Below are experts of layer 9 (counted from 0) of a mixture-of-experts language model. Rows are named router (the router's row for the expert), gate (a neuron's input weights, with its number), up (a neuron's input weights, with its number) and show model dimensions 64-127. Each number is 128 + 32 x the weight over its row's rms, rounded and kept within 0 to 255.
After each expert's rows: a language model's description of what the expert responds to. This comes from a sample of Wikipedia text that the model never trained on.

# expert 44
router [152 157 162 153 147 116 107 125 169 101 141 117 149 125 122 107  97 109 192 212 170 120 101 114 131  50 113 126 106 105  87 168  66 107 107 155 184 176 159 140 141 170  90 100 163 175 150 128 139 150 153 103 171 146 123 117 125  91 131 169 204 152 175 130]
gate0 [124 186 178 172 157  80  71 143 186 107 138 137 130  95  73 117  98 129 145 124 193 142 147  81 186  69 102 102 151 125  67 116  81 134 155 172 122 128 131 174 107 122  70 119 210 161 106 141 103 111 165 155 149 128  94 170 110 101  98 116 138 146 105  83]
up0 [124 170  66 128 146 178 165 154 134 214 157 134 139 105 150 115 150 108 180 132 130 124 138 132 120 102 160 168 128  85 168 171 142 154 160 175 198 135 111  85 137 128  91  96 166 110 132  95 176 142 116  99 139 146 130 128 140  87 153 146 122  68 101 165]
gate1 [167 138  74 110 152  79 121 134 103 124 115 126 159 186 102 144 150 127 207 142 199 125 137 120 113 109  88 103 176  47 103 146 150 141 171 140 192 108 142 140 128  85 158 110  84 100 204  63 150  69 143  94 145 104 117 140 114 143 147 103 145 126 152  95]
up1 [ 77 171 108 128 136 115  79 124 139 193 168  92 152  99 161 104 120  85 145 175 138 203 119 150 149 129 145 135  82 135  76 192 124 111 137 140 118 116  87 133 142 129 146 191 156 157 131 140 106 146 107 107 133 133 151 192 155 138 178 119  62  78  96 155]
It responds to: Adverb particles and action-verb stems after to or was, such as up, out, back, held, return; also stems before -ing like bl-ow-ing, s-ink-ing.

# expert 5
router [137  93 122  98 115 131 131 140 125 142 142 135  74 121 155 104  97 156  70 143 153  89 103  82 119 127 129 147 124 121 118 148 143 174  88 113 151 126 120 101 152 115 134  94 160 122 156 183 115 134 141 136 132 129 108  88 131  92 154 173 164 151 164 119]
gate4 [124 118 136 174  98 146 135 156 138 119 192 155  91 135 173 131 180 151 134 102 150 145 103 111 175 160 145  97 129  93 134  39 125 192 151 111  64 121 154  82 125 107 127 132 120 116 153 163 124 181 109 117 126 137 125  84 143 109 130 107  78  91 121  89]
up4 [113 122  85 100 177 125 132 140 139 130 192 184 137 135  84  63 169  93 107 149 125 136  96 150 131 142 103 160 137 146 118  69 172  91  68 145 145 119 138 105 118 132 173 128  95 111 142  75 192 121 113 115 166  78 172 153 220 146 124 143 134 154 133 150]
gate5 [154 151 110 106 164 170 105 117 146 122 144 143 148 106 149 137 157 111  87 208 131 171 116 162 145 139 119  90 130 160 129 118 122 127 100 133 148 121 127 105 127 107 138  73 196 131 119 160  97 140 131 151  95 111 152 127 119  64 129 137 103 115 109 128]
up5 [ 95  97  94 133 108 116  86 122 117 180  85 123 102 179 180  89 143  89  83  62 144 110 149 141 113 199 107 124  88 135 133 121 133 131 160 129 113  88 120 143 116 116 169 107 128 163 125 161 117 120 164  72 138 150 120 118 157 128 131  99  74 152  99 112]
It responds to: Short word-internal pieces like ar, a, as, us in names and foreign words, such as Yaris, Tasa, quarters, viruses.

# expert 1
router [162  77 154 111 137 101 119 116 132 145 122 116 111 168 130 121  56 128 193 184 158 150 102 138  94  70 117 151 114 120  98 162  96 112 105  87 160 157 175 116 144 141 124 158 177 143 145 166 147 107 153 126 165 138  85 140 119 117 130 160 179 208 188 142]
gate4 [147  97 162 100 168 129  97 126 124 128 173  85 128 149 109 138 137 192 121 175 158 149 102  97 123 113  77 143  95  87 180 132 103 137 136 113 161 108  86  54 109 140 109 129 159 131 135 155 113 115 143 132 160 145 142 227 138 129 104  73 152 177 127 109]
up4 [133  30  86 115  86 111 128 137 125 125 187  82  95 113 191 112 177 142 155  99 114 166 128 196 124 102 136 131  92 140 137 119 167 186 114 124 150 146  80 152 148 143 112 195  79 105 110 169  65 125 149 119 169  79 131 151 159 122 178 138 102 117 121 117]
gate5 [175 133 155 119 145 113 141 135 133 112 142 134 149  93 100  88 120  89 127 143 151 167 157 102  92 117 118 145  45 128 144  91  73 142 143 103 130 193 179 156  64 153 174 190  94 147 129 136  92 121 157 126 140 159 124 101 142 130 163 165 117 173 168  83]
up5 [123 121 118 167  87 129 134 150 108 141 120 193 158 132 166 126 145  96 155 104 104 157 107 177 136  84  87  69 141 165 110 175 112  92  99 136  98  78 173  85 158 126 106 162 145 115 140 183 160  81 129 160 165 147  60 184  74 135  96 105  71 160 187 142]
It responds to: Final or middle pieces of surnames and place names, often in tables or lists, such as -ford, -ić, -berg, -son, -ington.

# expert 20
router [171 121 168 122 151 185 107  91 175 163 156 130 136 147 184 127 140 105 131 161 142  85 103 101 159 121 157 180 121 165 116 134  81 156 105  83 153 166 156 143 134 127 116 166 165 142 164 150 132 166  61  94 160  92 168 125 135 140 134 136 180 225 162  76]
gate0 [106  89 210  99 161 149 131 123 164 127 143 134 100 102 117  87 145 138  77 188 161 133 137 103 165 145 120 167 152 153  91 134 123 172 133 125 123 105  86 134 149 125 131 101 123  82 137  88 146  77 166  99 162 128 140 147 125 123 133 165 137 191 184 135]
up0 [131 101 101 160  98 105 132  93 154 102  78 150 136 101 169 128  94 116 160 119 153 137 130 122  99  92 128 144 151 102 168 133 204 126 103 167 122 111 100 161 165 144 165 112  78 119 142 147 150 155  84 138 122 161  46 146 124 152 127 180 145 137  92 182]
gate1 [142 111 200 130 136 128 114 118 142 138 139 168 160 140 142 147 139 122 119 142 146  72  94 136  93 106 103 199  71 184  58 101 109 196 146 132 184 125 107 141 114 175 140 151 127 135 180  97 104  79 101 122 164  89 150 168 134  97 147  97 168 157 110  91]
up1 [138 109 104  98 165 139 131 145 169  69 168 182  99 147  68 190 102 155  92 137 145 139 104  85 115  95 122 108 134 108 115  69 140 118 117 107  77 130 128 155 117 162 139 119 125 130 155 138 122 144 124 202 147 197 107 168 129 141 143 153 120 163  72 124]
It responds to: Word-middle pieces in names and words, such as -ist in socialist, -ic in nomadic, -enc in encompasses; plus political and name words in election tables.

# expert 53
router [155  95 166 125 131  82  92 144 187 126 205 139 107 114 151 120  93 173 110 190  99 141  94  84 136 110 100 196 117  99 115 143 139 126  98 128 142 219 152 145 111 158 146 133 183 102 150 124 177 140 152 122 162 122 124 121  97  79 134 167 125 168 135 150]
gate0 [127  75 146 115 124 132 171 106 164  99 107 138  82 163 132 113 124 116  77 132 139 170 136  99 135 191  96 209 139 129 127 155 107 144 127 172 136 164 165 189  60 149 112 121 143  89 143 121 115 132 119 128 198 102  56 173  91 118 105 156  97 122 126 126]
up0 [140 133 139 134 157 102 127 144 171 143  87  65 187 129 127  78 132 108 102 125 123 109  70  82 165 101 128 105 105 124 140 113  97  89 177 160 164 114  66 171 119 165 160 167 160 152 151 108  97 145 139 169  48 123  89  62 118  94 167 173 173 158  97 121]
gate1 [ 91  99 177 135 102  87 141 139 126 155 155 161 144 150 166  92  98 159 106 130 127 124 116 129 145 109 100 116  48 149 138  62 170 115 160 149 175 125 133 163 110 129  98 158 119 120 201 183  97 138 158 170 152  90 138 157 146 173 163 147  94 122  90 124]
up1 [129 159 139 136 119 145 132  66  71 132 123 126 176 149 200  86 153 124 116 148 176 212 145 138  98 152 126 103 133 167 128 111 166 112 147 145 126 107 155 178 117 143 159  50 109 111 117 145  76 113  98 114  94  90 243  87 147 152 122  94 150 111 161 109]
It responds to: The first digit of years and day numbers after month names, Founded:, or born, plus month tokens like June, March.

# expert 25
router [160  77 164 126 156 159  55 153 152 117 144 132 103 110 133 127 126 165 124 241 173 124 141 156 126 139 110 146 140  92  70  90 106 115  76 108 119 141 188 113 102 153 147 150 164 106 140 142 146 160 113  88 179 112 159 101 124 117 126 140 160 170 168 139]
gate2 [155 134 110 111 147 144 143 121  85 141  95 158 112 142  90 133  71  84 172 108 146 172 146 160 111  87 183 176 153 129 102 137 119  98  95 112 152 141 176 108 114  73 183 132 148 140 114  89 117 158 132 162 114 128  90 101 190  71 186 119 134 132 123  39]
up2 [144  96 158 101 157 146 151 112 144 114 156 183 117 106 163 146 139 117 144  63  91 149  86 128 102 107 135 103  83 128  97 167 200 147  83  63 159 152 150 133  99 113  82 153 210 155 146 111  89  86  87 164  85 187 106 109  95 111  57 135 144 116  99  89]
gate3 [120 131 126 120 138 161  78  82  83 114 153 166  91 116 159 148 153 182 156  79  69  63 159 169 131 121 126 146 132  70 189 148  70 117 111 129 107 135 169 120 155  78 143 123 125 132 133 123  78 109  67 141  81 107 126 179 114 104  83  79 111 149 148 146]
up3 [107 196 123 169 173 157 112 173 157  91 172 141  87 151  79 132 117  94 164 145 145 123  47  91 127 149 153 164 118 159 158 102 140 155 152 171 143 138 113  88 136 164 104 143 170 117  99 119 137  82 152  94 136 148 126 130 173 147 102 118  85 115 166 100]
It responds to: Short letter pieces at the start or inside proper names after a capital, such as Gak(kai), R(ac)ers, F(itzpatrick), plus species-list and coordinate text.

# expert 27
router [178  92 182 121 187 138 150 131 132 107 143 115 143 109 138 155 130 117 134 186 149 135 112  71 164 112  67 122  99  95 121 152 103 140  78 123 146 133 168 133 118 144 120 192 129  88 204 214 192 156 121 122 167 153 181  98 129 118 138 130 187 197 152 144]
gate12 [142 106 141 132 168 129 162  71 126 131 104 164 134 188  98 120  98 132  98 149 185  43 111 118 132 127  85 160 120 139 100  96  73 124 111 143 141 142 125  99 128  68 108 104 130 162 170 176 135 104  97 165 145 102  58  93 147 104  94 169 109 117 200 121]
up12 [157 150 146 154 149 143  61  96  94  98 170 137 151 148 143 152 102 118 137  90 126 126  65 162 174 129  77 152 150 170 166  86 192 151 107 123 162 122 134  89 118 108 123 183 140 174 122  58 174 111 121 108 165  96  70 120 102  89  93  98 120  94 160 194]
gate13 [169  70 142  86 150 125 155 148 159  82 134  89 170  96 129 151 102 102 113 140 140 190  94  63 116 156 148 115 133 119 194 130 164  78 130 150 105 152 117 129 117 133 136  87  96 113 145 206 167 102  72  91 155 111  82 135 137 129 146 119 142 144 141  92]
up13 [133  91 163 129 172 132  95  90 155 112  92 172  84 111 135 133 133 132 100 157 113 178 107 105  91 141 100 147 161  69 119 126 114  92 160 143 169 129  85 144 171  97 169 172 117 144  99 171 180  67 101  77 170 104 108 190 132 130 214 143 179 119 120 166]
It responds to: Assorted word pieces with no clear common theme, such as end in agenda, Mc, Cl, igr in emigrated, plus non-Latin bytes.

# expert 48
router [146 167 216 167 117 117  97  58 163 153 140 115  80 140  95 120  71 128 194 150 151 129 125 142 104 111  92 178 148  93 116 182 150 124 123 104 145 169 186 124 150  97 130 150 192 155 133 155 150 134 121 122 136 131 156 126  75 134 131 148 167 185 151 148]
gate4 [146  53 157 141 124 122 187  87 135 115 157 116 100 109 179 148 127 143  99 139 124 113 134  89  67  83 172 196 161 103 140 108  82 137  99 178 122 124 136 174 124 136 141 145  82 153 151 166 142 141 136 107 145 164 160 145 153 100 154 170 160 166 130 151]
up4 [121 183 166 115 130 147 107 153 126 140 139 148 123 114 125  92 171 137 107 123 129  97 183  93 155 113 121 106  56  81 136 127  79  92  94 150 139 117  86 151 166 143  85  48  98  51 122 106 142 161 130  80 111  80 178 131 138 171 102 171 111  96 149 154]
gate5 [130 162 150 125  98  85 132 119 155 161  96 111 141  85 127  71 118 133 169 171 136 167 118 140 131  74 182 253 117 157 142 116 126 137 118 207 128 138 129 146 171 100 179  88 154 161 126  96 102 137 124 156  96 141 150 155 104 144 170 186 141 166 139  76]
up5 [103 102  90 107 148 128 110 175  95 158 107 153 173 153 154 158 119 105 142 115 167 118  95  99  59 104  77 112 107 119 144 159 172  77 125 113 158  90  99  92 117 115  86 169 130  50 111 159  85  93 203 112 160 163 119 172 135 103 157  68  89 160 173 165]
It responds to: Given names, surnames and name endings such as John, William, Smith, -ford, -ville, -ton, plus nickname endings like Padd-y and possessive 's.

# expert 28
router [162 132 201 166 139 111  83  93 176  86 168 123  96 201 179  88 128 119 108 175 143 160 161 135 124 144 135 126 155  95 107  98 141 178 114 149 153 172 137 150 169  91  99 141 184 134 132 119 175 162 117 129 169 138 177 107 166 106 137 132 183 135 161 113]
gate4 [152  95 200 171  87  51 125 193 160  98 204  88 134 111 174 142 110 127 108 105 122 137 156 143 101 149 114 147 146 105  91 125 133 185 159 166 116 142 151 119 131 131  32 108 139 159  98 129 191  94 145 119 123 148 140 114 141 132 137 107 102 133 140 129]
up4 [ 82 161 100 125 143  83 124 147 138 166 101 122  94 103  95 165 222 175 116 183 114 146 122 171 149 112 134 141 103 153 141 128 120 126 106 143 113 136  98 139  76 144 135 152 119  67 171 146 108 115 115 106 167 110  78 132 145 122 141 143 154 116 175 199]
gate5 [169 121 156 154 146 103  96 113 153 160  98 173 150 177 167 105 148  46  69 126 155 154 176 101 188 125 117 130 152 162  78 105 116 152 156 191 158 163 125 165 104 113 122 150 148 144 159  98 106 113 137 132  86 160 161 139 150  58  84 110 149 118 161 165]
up5 [115 215  69  91 125 160 203  89 135 162 152 123 120 151 151  95 169 135  88 109 137 130 137 132 117 121 110 114  95  88 198 112 147 112  87 208  79  96 123  96 181 139 110 143  87 148 172 165 113 153 105 125 132  95 174 174 127 151  99 132 128 142 144 174]
It responds to: Lowercase word-initial pieces like t, st, dr, r, b, p, often in album, band or song text: dr(ag), r(iffs), metal, bass.

# expert 42
router [230 124 178  99 184 118  74  71 168 113 182  98 111 159 134  96 134 117 144 118 167 107 108 150 112 129 131 116 134  75  93 169 130 100 108 154 107 216 171 139 146  81 165 155 129 167 171 122 137 139  94 144 151 129 100 138 142  96 118 142 212 182 105 101]
gate4 [ 64 100 148 114 139 159 101 162 103 102 159  97 161  44 159 130  80 168 138 148 168 150 144  67 100 120 206 126  98 151 143 196  98 110 199 151 130 136 175 145 150 155 162 101  84  93 172 112 101 108 139 115 175 139 152 118 163 121 120 135 149  75 127 163]
up4 [148 118 150 168 145  80 108 102 176 101 138 153  87 157 141 145 133 143 147  87  80 124 138  10 143 160 131  86 191 127 158 110 146  71 146 135 120 174 107 184  86  85 151  98 134 102  85 120  94 131 147 130  79 133 126 102 153 150 149 129 131  85 109 116]
gate5 [174 127 189  96 123 165 102 155 227 121 130 122 155 122 107 147 113 124 120 138 188 127 156  88 152  74 127 127 146 154 142 140 155 148 133  87 112 137  62 106 151 101 114 167 138 124 172 155 129  62 141 110 131 187  71 133 161  99 111 111 154 177  99 115]
up5 [139 127  95 158 207 108  33 148 133 131 167 104 108 143  99  98 140  97 142 119 153  75 114 127 159 180  30 134 123 190  86 138 129 129 127 174  97 129 137 112 109 127  72 109 154 136  71 102 117 135 117 147 146 166  93 135 152  91 104 122 168 118 146 175]
It responds to: Past-tense and participle endings on verbs followed by an object, such as attract-ed, discuss-ed, express-ed, plus of, the and to.

# expert 4
router [141 134 142 110 162 135  98  96 150 133 172 148  91 127 178 140 150 184 108 244 130 119  79 133 162 116 134 148 121 104 113 151 141 170 104 131  92 136 162 163 131 119 152 167 100  99 129 140 146 138  61  63 171 111 168 115  94 134 155 113 135 137 160 114]
gate2 [ 91 172 115  79 130 149 179  91 154  86  94 162  96 132 157 117 108 130 158 167 104 115 143  83 135 132 130 144 139 117 187 111 170 111 130 109  58 119 130 122 133 148 101 158  94 150 123 152  92  94  40  97  83  89  99 132 153 131  91 117 177 185 101  56]
up2 [133 125 127 162 165 133 125 146 136 148 154 128 110  89  66  94 126 128 131  70 106 112 176  91  99  80 145  87  49 142 116 158 139  83 151 121 118 169 121 166 154 150  51  90 110  88 194 136  85 158 175 104 135 147 180 143 141 128 111 104 143  91  59 154]
gate3 [143 129 145  96  72  70 135 114 179 115  94 102 112 129 147  81 151 216  82 186 159 137 114 127 107 162  89 104 147 137  90  74 110 117  94 128  80 118  91 150 182 127 121 143 126 107 150 106 113 147  85  69 153 112  97  70 138 155 125 105 130 118 103 147]
up3 [122 107 195 180 122 120 119  80 118  64  84 116 135  76 152 204 129 156 136 114 144  84 134 104 153 131 122 130 162  95 120 140  94 116 113 157 120 129 109 133 137  94 184  79  86 126 150  93 111 195  85 159  97 127 106 142 167 121 116 130 163 116 185 142]
It responds to: First pieces of words and names, often capitalized, such as Ar, Al, Mar, Con, Ast, Mit, plus Thai-script bytes.

# expert 45
router [199 125 160 110 206 151 119  52 160  90 212 158 118 156 145 150  92 132  86 142 120 142  85 130 121  92 115 154 118 144 126 144 148 122 106 114 148 182 137 137 131  80 139 109 162 150 155 111 177 110  93  80 177 142 149 146 135  90 128 118 134 164 174 120]
gate0 [135 144 151 122 160 107 159 188 130 109 106 132 163 163  78 143 139 112 122 119 145 158 126  82  87  72 141 155  68 117 129 158 164  96 144  74 149 120 118 139 139 134 157 114 130  92 140  96 133 107 212 177  90  80 126 158 112 129  97 125 112  62 157 132]
up0 [112 139 139  95 161 143 156  88  85  96 121 118 130 128 162 150  79 119 125 126 189 150 221  93 168 154  80  61 141 124  89 116 161 125 190  94 132 137 140 129  96 188 152 107 139 110 191  76 113  99 155 195 136 175  86 137 133  79 142 122 111  72 173  92]
gate1 [135 170 108 154 147 163 201 108 137  78 124 140 119 118 183 115 159  98  96 134 107 165 109 131 136  88 144 162 145 124 203 117 118 156 152  63 123 122 131 142 161 103 148 160 129 100  79 126 142 146 163 143 142 134 125 163 184 138 155 140 132  84 148 151]
up1 [127 107 149  97  84 119 101 179 121 148  69 180 158 173 129 124 222 151  84 156 159 116  99 153 117 168  99 107  89 102 118 112 129 110 137 112 127 120 125 160 121 114 161 177 104  99 150 108  79 159 146 140 175 116 129 135 107 142 126 155 175 119 113 115]
It responds to: Colons, dashes, semicolons and pipes that separate fields in lists, infoboxes and tables, e.g. Spanish:, Occupation:, - Counterfeit.

# expert 8
router [140 114 161  52 174 115 136 115 195 132 149 160 103 128 131 155 124  92 116 196 169 112 102 101 169 113 165 100 117 120 109 143  68 149  83  62 102 205 133 115 141 180 133 160 116 113 141 100 157 198  77  75 167 118 199 121 182  68 125 171 161 140 149 182]
gate0 [138 147 104  45 148 103 146 114 113 134 154 136 127 173 117 158 165  75 141 179 175 161 106 156 135 129 155 106 110 113 102 114 143 121  87 124 126 177 182 129 108 142 148 180 137 135 141 114  92 147 114 140 189  87 166 139  89  49  75  94 143  93 153 133]
up0 [110 160 101  80  98  77 135  57 125 156  92 130 194 132 104  99 172 154 102 127 136 105 107  86 143 119 101  84 162 178 113 133 119 160 123 106 184 165 128 110 158 129 107 122 173 109 143  86  82 129  86 166 127 113 108 146  88 187  97 126 105  85 132 128]
gate1 [117 148  96 121 106 166  96 126 107  81 138 136 134 126 113 162 136 149  94 150 239 140 145 104 175 123 101 108 101  53  87 192 114 163  78 161  67  83 146 100 134 157 154 166 105 148 137 169 123 167  99  86 134 109 176  94 147 106  56 111 117 130 120 181]
up1 [103  94 108  90  95 141 104 103  73 157 184 107 171 119 151 151 157 149 115 139  96 122 111  66 117 120 112 149  94 220 142  98 168 189 135 150 160 146 153 191  89 133 114 155 125 131 114 127  86 124  98 161  98 142 126  88 140 130 123 101  79 154 129 132]
It responds to: Word-initial stems of general nouns, verbs and adjectives about to take a suffix, such as clos-er, act-ively, soc-ieties, process, species; also sentence-final periods.

# expert 32
router [159 118 148 125 133 134  94 102 167  76 187 198 182 163 166 121 166 149 148 176 144 153  93 149 138 122 138 154 141 133 127 103 122 154  51 108 108 161 131 146 148 131 139 134 201  75 138 139 101 245 141 156 139  76 185  85 105  73 130 145 168 153 127 120]
gate0 [178 124  97 131 148 111 123 171 147 122 123 144 168 179 128 150 156 113 158 183 119 129 104 148 152 124  64  91  97 135 157  77  81 147 110 150 138 126 105 129 113 132 130 163 133 144 129 128 100 165 143 123 172 128 198 179 139 140 150 138 120 155  71 160]
up0 [125 100 119 151 132 139 161 133 101 167  70 157 155 115 141 119 102 153 144 142 111 113 152  89 114  83  87 147 186  77 146 173 136 115 105 160 132 126 115 161 167 131 173 186 149 150 186 196 174 124  63 145 126  91 149  56 156 144 104 148 135 159  88 122]
gate1 [188 119 108  91 120 131 160 113 115  72 146  93 154 211 120 105 176 106  92 188 161 164 144 135  97 130 153 116  95 106 114 110 123 155  99 117  82 163 179 149 131 124 165 141 150 108 120 138 131 148 110 136 182 126 165  91 113  93 166 165  95 117  66  70]
up1 [116 134 171 143 110 158 127  86 147  82 108 158 197 127 158 186 101  78 136 144 104  55 165 137 133 112 116 104  79  95  83  95 113  91 154 121 139 119  42 170 131  73  81 123 138 132 129 113 120 170 104 159 120  95 208  81 145 167 186  96 156 163 130 124]
It responds to: Word-piece syllables containing g or c inside names and words, such as L-og-an, R-ug-ova, S-ig-urd, investig-ator, 4G21.

# expert 49
router [200  65 164  86 122 115  78 128 152 104 187 130 128 132 139 133 103 106 160 188 175  90  78 116 120  85 111 169 105  89 140 159 137 149 109 100 152 179 186 152 117 119 144 102 179 101 173 156 149 154 122 122 137  79 148 154 114  89 101 155 147 184 150 190]
gate0 [120 109 109 144 111 152 163 120 123  75 153 139 204 126  72  94 159 142 143 117 174 105  84 115 180  43 160 156 104 106 162 208 117 144 129 153 138 159 125  82 131 132  76 112 136 107 151  94 143 133 191  58  99  74 185 104 124 125 114 119 107  72 133  89]
up0 [150 105 129 175 171  96 146 124  94 219 144 170 206 154 145 126 147 143 126 110 156 101 139 113 127  92 160 173 110 131  84  82 195 122  82 117 111 170 108 117 128 123  99 124 155  80 183 127 159 164 149 142 114 124 116 172 151 116  90 132 143 135 133  79]
gate1 [116  96  80  95 151 147 102 103 164  81 164 134 109 135 107 103 111 103 170 125  95 154 137 139 179  92 142 255  93 128  97 145 130  64 133  98 119 128 126 151 123 112 104 124 157  58 131  90  95 153 130 167 109 122 171 137 122 115 160 132 106 108 165 138]
up1 [148 139 163 110 111 108 118 152 120 143 136 116 110 101 144  80 142 169 145 124 112  68 139 125 190  81 168 193 192 132 108  48 208  63 153  92 108 118 146 150 137 183 180 119  84 111 160  66 106 125 147 152 128 143 159 143 147 127 110 134 147  96  57  88]
It responds to: Pipe separators and spaced delimiters before numbers or dates in sports and election tables, plus month names after on, like September.

# expert 33
router [145 132 169 139 131 121 171 107 146  85 190 140 104 112 146  97 161 133  79 216 146  90 144 141 119 173 131 153 126 114 118 102 106 173  57 144  99 136 173 131 149 165 128 145 188 109 118 124 151 163 114  66 139 103 178 118 165 112 163 140 179 198 181 126]
gate4 [152 148 115 138 132  61 190 108 153 129  91 163 144 145 159 141 154  92 107 124 152  71 101  73 136 159 109 139 178 129 138  91  32 109 123 147 112  98 100 135 154 183 201 115 154 161  99 136 129 134 118 150 117 151 127 105 193 110 177 164 126 116 146 149]
up4 [157 113 121 138 145  58 127 138 154 158 168 111 106  85 162 144 122 143 157  79  61 183 150 168 104 148 134 151 130 119 148 171 109 144 137 122 109 159 147 121 115 212 109  81 151 139 182 118 158 146 146 102 193 135  54  91 122  64 144  82 133 139  77 114]
gate5 [127 115  57 118 150  93 190  52 154 100 174 156  92 123 131 147  90 124 134 175 115 131 118 119 113 140 167 177  99 131  68 135 112 148 129 179 108 145 186  58 130 101 104 160  99 119  95 139 114 160 143 157 141 159  93 155 204 156 155  80 148 110 142  82]
up5 [137  71 134  76 135  96 110 102 107 134 123 105 125 141 125 142 159 161 120 164 162  94 149 150 141 102 117  95 134 126 171 157 129 124 126 113 138 132 136 117 156 188  96 135 167 178 160 170 157 141 171 219 129 205 105  88 138  94 126  79 161 160 143  93]
It responds to: Word-initial consonant letters, often units or scientific terms in infoboxes and taxonomy, such as h(ospitals), k(W), h(a), Pseud-om-onadati.

# expert 26
router [147  62 134 108 183 176 110 129 113 135 180 157  75 135 156 129  98 122  97 197 192 103  48 130 107 109  63 170 134 160 105 106 173 127 104 130 119 137 124 139 150 121 131 149 110 144 152 145 129 164 119  77 131 109 161 147 114 143 122 145 151 160 157 190]
gate0 [ 96  88 186 130 106 131 123 171 157 106 135 148  79  88 115  98 102 144 112 146 151 140 183 175  78 124  94 141 130 116 100 150 160 154 180 141 134 133 128 185 134 135 102 109 112 104  46 126 154  98 154  75 104 137 133 143 141 127 102 122  74 113 165 154]
up0 [144 127  96  93 129 143 119  95  96 138 122 124 125 155 168 133 147  46 177  82 129 105  86 110 121 134 149 166 180 106 126 107 143 135 171  96 136 139 154 114 121  78  90 100 164 102  68 174 108 178 122 138 182 127 136 152  88 152 120 130 118 155 113  53]
gate1 [134 135 174 180 162 126 100 129 100 114 142  78 101  92  42 161 153 115 146 131 198 147 128 126 106 107 151 128  91 174 106 155 139 194  97 144 156 135 121  89 145  73 138 147  99 130 161  66  64 108 121  78 137 150 163 195 146 145 150 178 114  84 171 160]
up1 [151 186 109  98 145  92 165 153  92 137 127 137 129 150 166 158  84 197 128 127 134  92 146 166  90  87 141 131 227 128 104 157 164 152  63  98  62 129 121 123 128 111 162 134 154 160 105 127 104  93  41 162 114 153 114  84 142 156  87 162 153 118 136  91]
It responds to: Opening pieces of words such as un-, im-, en-, Al-, El-, Am-, and sentence-starting pronouns He and She in biographies.

# expert 3
router [117 145 182 113 111 143 129 120 132  99 138 153  69 168 123  89 113 109 183 148 159 115  88  62 136 144 132 160 115 118 145 150 120 123 100 167 100 156 124 137 153 184 131 144 135 168 161 153 141 138 118 112 145 131 146 120 130 131 178 181 133 214 125 139]
gate4 [134 121 143 131 122 118 139 147 130  39 163 144  44 153  94  90 132 117 197 131 127  85 166  85 139  98  77 125 126 143 162 103 140 138 135 117 179 121 154  95 153  83 165  76 134  99 152 157 148  99 138 151 144 135 104 106 170 121  49 154 114 158 136 125]
up4 [121 167  80 168 120 111  85 128 138 182  88 126 104 156 198 112 167 149 157 112 117  89  98 111 140 173 144 142  96 100 154 166 108 114 140 104 175 102 135 114  93 100 123 132 121 132 114 100  52  97  34 167 103  95 129 149 173 192 135 118  61 168 166  68]
gate5 [138  92 141 139 148 110  99 145 136  71 112 136 138 177  89 123 131  99 165 170 180 150 167  47 119  86 144  92 135 101 138 154 150 143 119 166  91 155 121  65 118 104 115 142 110 145 125 171 155 179 136  98 101 185 105 138 104 139 172 184 156  90 167 125]
up5 [115 162 103  66 116 175 151 143 146 128 132 168 127  94 138 103 143 132 114 127 172  67  85 125 129 121 120  77 155 163  63 142  57 138 133 164  80 133  81 108 122  66 197 150 143 117 155 126 159 129 107 144 162 210 223  95 181 124 106 129 136 140 145 172]
It responds to: Short vowel-led pieces inside words and names, such as i, er, on, an, en in Cardiovascular, SpongeBob, genome.

# expert 35
router [171 141 183 115 107 136  91  60 231 108 187 124 143  72 122 164 108 147 141 150 149 111  87 105  77 105 100 124 140 117 126 199 143 154  76 123 104 198 135 159 147 127 180 136 126 158 142 183 148 226 148  97 172 154 158 130 149 118 173 172 165 150 138  99]
gate4 [124 148 139 154 103 126 113 136 152  84  93 196 160  61 140 190 106 170 153 141 138 138  67 171 120 129 196 164 116  76 122 135 138 175  91 182 132 128 105 137 147 118 137 104 130 127 118 109 146 114 176 136  88  32 112  98 112 137 119 103  95 138 136 137]
up4 [115 135 122 133 138 144 154 142 176  85 113 139 145 149 164 155 119 109 135 127  50 136 142 113 152 195 170  97 112 154  62 134  98 118 159 124  91  72  80 114 157 155 133 206 169  67  86 155  85 105  94 163  90 176 152 146 123 117 165  84 139 146  69 166]
gate5 [158 121  94 128  80  71  68 143 215  93 131 162 112 143 162 172 167 160 121 142 125  99 113  92 116 135  58 104  59 152 101 193 144 124 103  98 117 155  94 116 150  71 108 127 117 155 132 129 185  98 145  94 147 126 158 141 191 139 130 115 151 139  90 154]
up5 [ 51 122  80  81 136  59 128 132  92 142 152 116 152 176 100 120  73 126 146 128 112 118 134 161 158  66 132 162 140  97 175 110 165 116 119 171  80 167 106 177 171 139 169 103 133 132 113  99  73 128  88 148  67 103 138  90  97 130  95 113 116 105 167  97]
It responds to: Relative and demonstrative words like that, which, whom, it, and nouns after the, such as team, club, company, film.

# expert 47
router [222 161 166 114 120 149 100  87 140  86 141 150 143 124 144  98  94 150 161 135 151 160 124 148 117  98 123 123 147  95  52 113 157 136 127 134 172 174 143 164 175 101 122 135 136 128 142 111 158 165 140  86 129 125 137 137 133 123 139 143 186 145 159 169]
gate2 [145  90 139 129 140 170 138 118 108  99 106 141 104 144 160 101 111 139 135 129 134 133 124  90 122 122 103 148  95 109  89 144 166 173 156 143 122 177 131 145 143  88 123 139 104 107  74 158  51 131  79  95 134 134 123 157 116 112 112 163 136 109 213 127]
up2 [ 83  98 141 136 140 175  92 137 125 160 124 131 105  95 144 161 147 143 133 138 131 116  94 152 111 149 137 154  86 123 162 112 151 186 121 157 183 117 149 155 128 111  81  88 122 107 175 148 135 154  64 145 140 109 165  75 130 119  80 127  73 125 214 111]
gate3 [150 176 169  90 157 150  96 153 110 105 111 154 104 149 150 126 115 101 155 130 117 152  68 141 125  79 164 104 141 105 116  95 150 102 139  98 165 172 165 172 149 100 137 119  90 166 119  68 207 147 161 151 118 131 154 155 131 135 137 130 163  77 112 125]
up3 [148 178 127 102 128 150 161 140 139 118 148 101  95 122 160  80  61 113 169 129 106 196 117 132 133 129 144  86  84 128 120 129  82 151 106  90 147 143  72  97 194 105 149 178  84 158  81 164 133 110 105 118 127 150 155 152 137 126 134 221 170 145 136 176]
It responds to: Prepositions and words in articles on albums, films, songs and shows: on, of, album, wrote, featured, written by.